Below are experts of layer 3 (counted from 0) of a mixture-of-experts language model. Rows are named router (the router's row for the expert), gate (a neuron's input weights, with its number), up (a neuron's input weights, with its number), down (a neuron's output weights, with its number) and show model dimensions 0-255. Each number is 500 + 40 x the weight over its row's rms, rounded and kept within 0 to 999. Numbers have three digits each.
After each expert's rows: "comes before" lists some tokens at least twice as common just after its tokens as in all text; "mostly gets" lists some tokens that are sent to it at least half of the time. This comes from a sample of Wikipedia text that the model never trained on. Tokens count by the router's weight.

# expert 11
router:502536464574481450529436462486547463406486515499440459499492507450423509512411482528523506447538480500474485513514499478471473570498477447514428523496468505495589420449513417457454532504563485534470494613595490454530495508533512498480529557492501557442590433469504532526474489481434528555492480468505489543462543452499517431552518481522434435456519461527535514489523596521511510546498543456512516475454515490413516450515494481501489464474521477564589526477489434464435463471520545491530474551475481519478541428610529463495475457431369448512504512506487545471480428524413489501501520515493505448495524494506532416564543484474469495462418478489532515465477473612510494513516481475450470491478521499491485493448473497477459567484503489503500543500529476481480552525514510
gate0:523499548585434554496500479478492495465520470480520591452544492498518475429483502425488520509484451491478398511496524519555520528450507570516524503484542485546538474528521486526504458508489513524494511506463519563366481486553488475541434494541474392517491531481478585483557510540488510532534414544472506526544447489539416541537426482538454426481475547480538479485468494488521444535460524492552445506484497461514508541522487464413454502546486488545456478500465499480488534545474443463556451454464481448585514513529463479457499533495506470517483518497564438456481525553531531545549435491509463474492452517457476422566508520581519588539459511546467473500416481449511493466500462525544503450505435515495531501445490481468508514418454511468585545491473509494648510443500484
up0:501478432469492515477439467507535498482568543556484457518441537511452499411477461556477558488512536563514430557475570548558444507500465517537475552534481471480478481603452481485551483504517449500408483503487440489463540534508457471464497455518466543466474569455486539454558462466451524577571465468501533503565521509518513435431484460486409458494454457486449575424505506485484539478514471446503424483484473525503474504481509452576452462538521518487474504533504512535511534502445525484508483400531481497611437579580515479485493514464547525386470432544499509600462466520464515468419478538538539534496520517496477483554478467419459513511452518531529486516523480485497508459536514441553529486480507485507464495493456547594517523474489512521500492536555503460543561478533549
down0:450490505578482508499431464491485540469471492486401503461496533497501470467528494478539536498499505579505462494503509602536548546509486486511561527476502496533442543529451548428537446533489495463444539495497539525500484416523488538521512536504508591450496515524478359392550489482544472433528447573492514624506491575533443478518525492493479549492532453511548536499489541540510491566509488479483521539472497537536483529549456520489492482472441595517513492500473534536532510549444462545454528507449431434489555541469552485444457512516469505460560446536530495523458520537496411501542547506551491522447486488571529484505541574570518471517526501489423493449508596500482463527499497477549499551482513558522513472533493458510588499499574535506552486551511583503559500470453463
comes before: " ", " Title", " Candidate", " Team", " List", " Date"
mostly gets: "=", "===", "==", "====", ".;"

# expert 13
router:537537384566517486513547481491480556502512499507492531558481486423475504480462489494512439558505464513455500513445466536428481525579508482542510577406576479484529455503482417451543478531459515525535492526500518492555495521549528424489508488488506498427508498443569495492481491527456500594452454456451457519486492500486519499529449518465498511451491445496523454530529527497492477482504490428461513428402510521422507442521553524517538510481515497513549531495462527420482450481547540502533476498473547427518508533495515475438510494477516457535541535520472598470527461599508486534536508428525447550544540577595560525479485493504504509508459575490479562516474465555431458511542535552498517494460419545427536578487530441481506502568479473557468530512549452428452534475456555
gate1:512493508490453414410471563524512526523523390507479509448546471446518538561517467425551518573497472589481481540555529480478557481439514496524446484542544482562487461508503498511512456493533437559481501538498528544485448494542549540478472453467482478539495560506456451484403462446447511493478449513434488471447510497508503481439468530451577453435392493484552517517484484506513518468489528553466451540490469525521513499451502472468544497458469470495503470596452516498494485493525534452464554551556514551517475537551530515498489469570476425447502494519487470488521488519440559487456421500479394540443444514469564507609531575521503583478466550513496455458493583480474531516497436556534531524570519477534448555460493458438528545489510510509528531504531515474512496445480459
up1:516534491489477568399521475493565509472508514491495575470453473424493477512477482539519566472481544567565486474547512560486454488502574451556505506473536485551464505503443475522490558467521542475471536510497520441481493545520473589542558578534529492513493525538506572506519505476543486521522528535434490431497522521580496560440510528494436460611449516471479529444461490482574557506485528520480439543544517484532525457545412405583487502520441470460495529518515491492462533528500597386396502465471509489463533504598420480478435547512548469491537452449515443522549546485539441421501516521499529584474549505456498521498496521496486502474552456512524497459498460460520549493522508540555478469516498510551479452466498475464456455535429506508488495517578501526551474492476495
down1:513487462437553527571518547527484499547500490470564476468493538509540437490573503547445519508549523465445484508502503468488466473558587522459441470554544545525493502491509446468471435480539512530474461459536524541483474468457548489503526484579469461499545501490564555494485537514495480569568518455470505489435526539516479491513470543514525525515561443532469531554461472390559497522481473492506515492435457448490410507533467552531572520476426474472463535465582424444483506498500501545464463389470435467452466440491524572476534539459591552494517484552454502566563468498541458538495574515477569515497471526442551472436522415463513532502491499456559492492516497540456547577484502429535473435474521419473507524399507515494495466456489479482459506477487477438520523476487455
comes before: " in", " of", ",", " for", ".", "\n"
mostly gets: " role", " votes", " goals", " position", " appearances", " JPL"

# expert 115
router:604642433573527478490506488478467521487445454522478443469511533492524443540460508523479502535535458483485502550547533506500502525565495475490498504432516479466516516489482491432527612568447507516527491524519521453506502424499450390449438516484532515495505347513583473544448455454479480543544567529498543515484522447528486476487421492530483509468458517534512533536413456551541458429519498471505480445466541486502464489569553457490526469527484561516529542451472476500540485498565572487511485563488494487477551482523477434488500415548432460434517517484453518430490457539476534539511510486493530467507529566474534436574488471554485594503490484463542524533503453493530493544524546476525480468486476542465481536507524487490534547477533488498489525455509452483505537571417467
gate1:476521531497474456556486471568497502479526486587534535488468512538487540532473525553563466529461518488474465432508566458493492525533465448561480476503573523521441481454556509440454503509515518591614463387502483463506510472513489580388513473540520455448486511520503478457572526501567475504505503517554503364454514413517528479498523514513563535485515507506518476427493512519481570480511483524541528457501502520548524448486526527502502510494494587464497462538506480503443483436578462522569497453483518432475476582456558496468532473499514507514534454495551499521510499491496442491517519486505424560525439505489487420514536532500508434529425494484468524446428503487549573557551490441483536570480540500470444495522482494474533478535554553532458499444521565416521479464584502
up1:532539445516469530453555513488459459527497488492464493474497462582530463484488488505483496410522525464520463508482539503493485543506503496451488516549572488463458492506458485559495550435521457482536488539494440554448539553544549467401413505464452502568390466526489505492550521452513433436452540455487469513547447514495529531546570504474534463406512508489528457510459492511502482515460441558457450424449518525486503522507460542464492515441439483505508494466496485431579491502526559486504517488516460448494519512431499551447522444548514491458526478498489482511560419538470517499562523552449514441432451532550499511514513545467566483451473451515483481512532612498511475487484464490410525485530405453537400556472474482496446530421469453523469525598495493446497498586471504
down1:442481493553454478474513481543513620440505503521477570445482560520494506485561500562557536515486495400540506503561467547451415484527428495482549558468513446497529386525592479509467480535549469431527477525510520519546544524484463579425484523559545467472572527492528494484555513485478463507552450509470549519480386470482527501497464489544411495512466441471503525521494525501478553455487471518548499525557459524444497488456517492500502425476517483564479422456526479484484519586540526510525484482473510513477503498555494538490452466506546564425494488468552483442532552515497433496520489509487491517580502537482513569588491476472539485521484455545497442502506485550505529389516512471552453406538497518453486455509475574475524520507462499473545479473459542468516433530573499
comes before: " |", ",", " City", " University", " Angeles", " Athletic"
mostly gets: " Paris", " Oxford", " Manchester", " AZ", " Hapoel", " CS"

# expert 7
router:556584401648549490485540464480523545505511499540503476523484517503417483531475457467514448521502499431479580539508412480451485528530471514518475535446564491462535460501540515420550530530505493489472500527566499449608468468512514467410498471477567498480516443479602504518492472495506476505456510455524524546490532500472498528527476471511500468470524482555514544399481479516439506411561507423523537481447469557421483394549535409412532482517415490546525458494497499491484478514534495541580506515493543522484509534528540526541532469449458490475440516536491522473486425522513512500511472490465522528513533525493497490468525477499461530512470529475528538503449516473498442537519548473517582480497487556481532596497499467458490474553558481541498567448443478487459572522448515
gate0:479534491501536445566472487561517555527437486443476531461557570484487478473560531450536485529409446539528447494528498521478489454534487544496455465512427483524522455499443555454540497546496424477544513541552434527403502481446489582600539515519521570485507493549497485482500468516479488431442508442489456495478427480488496462511465531494524484527483521498531569471448495479480629490500531489490492472448450552487453462413527468445556458509492499493467512485489475474502564553428492489472533481506596528498522516533435536535555447419535567458439496528524507533510466520397448501483513500464472504452476525461500497491433478561556530454571482493494478537486491502521439489530428427441453499518545517500488431500514484483544535528477502439487576411510533512538430502464479
up0:498499463459491406516508507562500512553525464462477484445544518507508485447498568539600554420508459421496433526508510468463512428541486417490511483543528499530455473485513504568452512566523484419472432511448539552504474526550497531470609498516521447496519528543499453486519469513498485544486528577472516446514511502440460530568518554528460505518452504490458457450498441502487455520490533536494425517512487547481521426462578482457582528524528454514489536564489539497505499514441551427463403531459558484473514478542497532531497419504486457640497488532534509521522509475473523539491468501508543502425496517518491497534533487521562489503542524508403552515467471473536499505473410431504478525511503492506520450528494541428461516492506590454545432492512578536537537518441441
down0:483512520479519529520576519510478479460483562500476520494520522477465519510499488414444532553558441454541570501552493489400543520508491519521466477447451514526477514504498503517439494527498534447507506461484489497501490531524498457423586475484489524465521499507477561550454416589476423524493509391540493468561510541528456576512489464525493502459438442493499493450559445505536533471488395462555546519480518480551502562555562567385534448566548503489467483486548559546407545518477597514500530525522485527501504401491511534495487512465495478492490521465443438501460499449449498538530514484450442578462473503497494481526488495493488445461487461485538566474432424525412467506465504500490453487525528470466474599444492515481472526472508537568569569464523529504518519509440519
comes before: " in", ",", " on", ":", " to", " place"
mostly gets: " debut", " Nominated", "–present", " ago", "Final", "Professional"

# expert 97
router:554570490511519498511446480504510512460481506539520458518480538475481405553498477532431486496510530437471559544509439491442518561519470422499505560501512472479546472488502478450534551474475495492492504515567406487527503475492493444504465501501538560438559430487554465462486460528497472571495487459515520502467489456495530451554528512523483482455418542590534522504446474535538437455516483427493487442459482470497520500553558431494546412465471570561509506430492463438521522514497568533547442522543524542464559506477512477556512392552423475486494488504473507488474483486426487521594523461445568529544570501516531442538506448485400506522519485515542487513497469487468437513550544518423544500455416525494524500477538450439521552516477550522504474443527436504515522504391541
gate1:474519518481398463479513509509556515525544475483529485454527437504526467510435515508492481466547558585417494537517519447524420594503471536449463461514519485499483497535446499498554518502524527470528565529493501525432524537467567512493475544569512529567549477507538525520571534546493548519482494468484564538478512538460469530435445514505548550480591447589439518472446595506554524461483565525487576453534503465537524482523467496521452444503476476462475482430586485471526528550442510466550565487542513475527530520537482572479485440476465498516465472540529492469492520529454525511412459461475456506539508472495514449459558525509495537569501478455482502523509481500479487412501589517507496446456529438459425503502446509471551525494486368543533541489455554477439481451434491
up1:478496395480499561462503500509519483497536502561467523460519461528532514490509479524498407476516541421494479473483473551448528512450505451470495493565552544490558508510472474436471524490513457544435504515541576575527507517489511481446454498531513430534561511355511551468534541533573543596449520448537470535499512552500470530530523563506485514529480556463525560455517480483537461458553467507539566580537489446525490435498548459441480473541484535494442450464459523504464500491544435510507427506487502536492458574497573470483443465546441543546459523485496538513521474510547501517516554452443515436463516452509504535385496454515460458498469520525522499544517577489538484458575583555441470497452437374482520509527523497508451511484476518466500516464482497512459501513481561
down1:479502536524482477512501542415541482542476525440613522403488492513515504497557546455568532489557550477533510497486536474463506484499475480462482419492490538559545474455536436438525445561561523419485506540549528561557542463440519476512445486513488531531519472483421451489456508534488490500482386506487525506505483490560530549462539518468481466522507435498572494528481485499539514410534545449507533495491533555491455493497542457482517497497559452535518468458572489489468549478558538478426549499532525478516528523497499498566451529504475503423468470505447480493487491481530517453506480467475376449546481534547467528372443528502549483517516398408526552531547541535539444491456534486448505522496559456448497506575472546493548435519511471447459498499511484434479473541545476
comes before: ",", " and", ".", "\n", ".\n\n", " in"
mostly gets: " Sciences", " Medicine", " Philippines", " Places", " Ireland", " Europe"

# expert 28
router:545595481553531457518509467457526559486485461479486464532467572460479414498500530510438477556502490531500531495452453486444507559522464509535474563493567474420505506506465493428559476505449594495607475516540523499499517474508529468556461466509484490472516456422583458492475475471460518577472450394399533528515495487503570500519400500500489489507479478484512502489473505498478461429529493458458520446465482482373519480507570452449482458481494515501511547426478475461546504515553581496537467504513491472436530534475538511522518507455502466499507498516493526488432481508492533547529486452445522523533597611506524502471501499488473510518458571463508502470461410498465468508572540494476486455473467470462559562521468469478521515501523421498496545476411499420419531482479518
gate0:543494509497574518474509518494494489478439543481483480515470528560445478479609436534520570494478514554493496475552462551504521510532504482495422464511474481516490469520528512499510489550427488556498426486577466482569503464413466530553468511522472512535507549494521404493524505473486438508464461427515498446500465414518533577526551532577462499477495458497499413538498524532576516525432497449459499446476462552503488575477499486525501493555484547483550522470481608499533502536579543486427485442518520522492491504505440486517529432513507506496516473534461536501573515508496442520430588475471454448493553561535549532582610466460530497505452499509497483504482442504472518439506446494491430598474488465494535539567501504422521484424521513494538495457546480474549529434508575
up0:496521563515468551556525493468481446564479444534519570543487535528604505535514541486519542556554466456508503566507561516527433519444606553468539505549515498478515575468484507493515581508546467477500468522493400536508491524495515437504465456497526457506525447539463475601465538472536502537499506470592530413511488455433473565488586463497488484466507541471475603512501521484500463484511543587519526559557546524522508457425518541485470522525499446463481452536462464534451482474531527441466494470471436549555459531540489510467477499544479482465518541483465465442480516439499525512527538467507479562538474428476435518489494508479469567496580549533452461528481579456538474463461480481477478488489447580552383483458460487445532503480528492465490488518548448512566493486487483
down0:472475499516564469505542498513500508457584446499447537609526469437514570471522472536438525488504515506454458490453500535531436586522504533470534494513533468471484512468532487502525499493555509405519474457531411462516473567486462553495467511482558527494479467509482486489556486512524516506486479468488469503457451522434484504506522465453528535534499553458523500588575446480488518509502502466507427413451522507470496361524534491507505510449519458518530484469485507440501513462522526542549474532415554516575517451518463539525506408537464559513456548454457516544518567490556486499522529437441488539466548489483534481465461440460532538574510606560444421510494543568477516506495465508581445431444473517560521430512502491451497559504463451538523436526514461510477500515446574
comes before: ",", " in", ".", "\n", " of", " and"
mostly gets: " basketball", " Railway", " School", " school", " Railroad", " airport"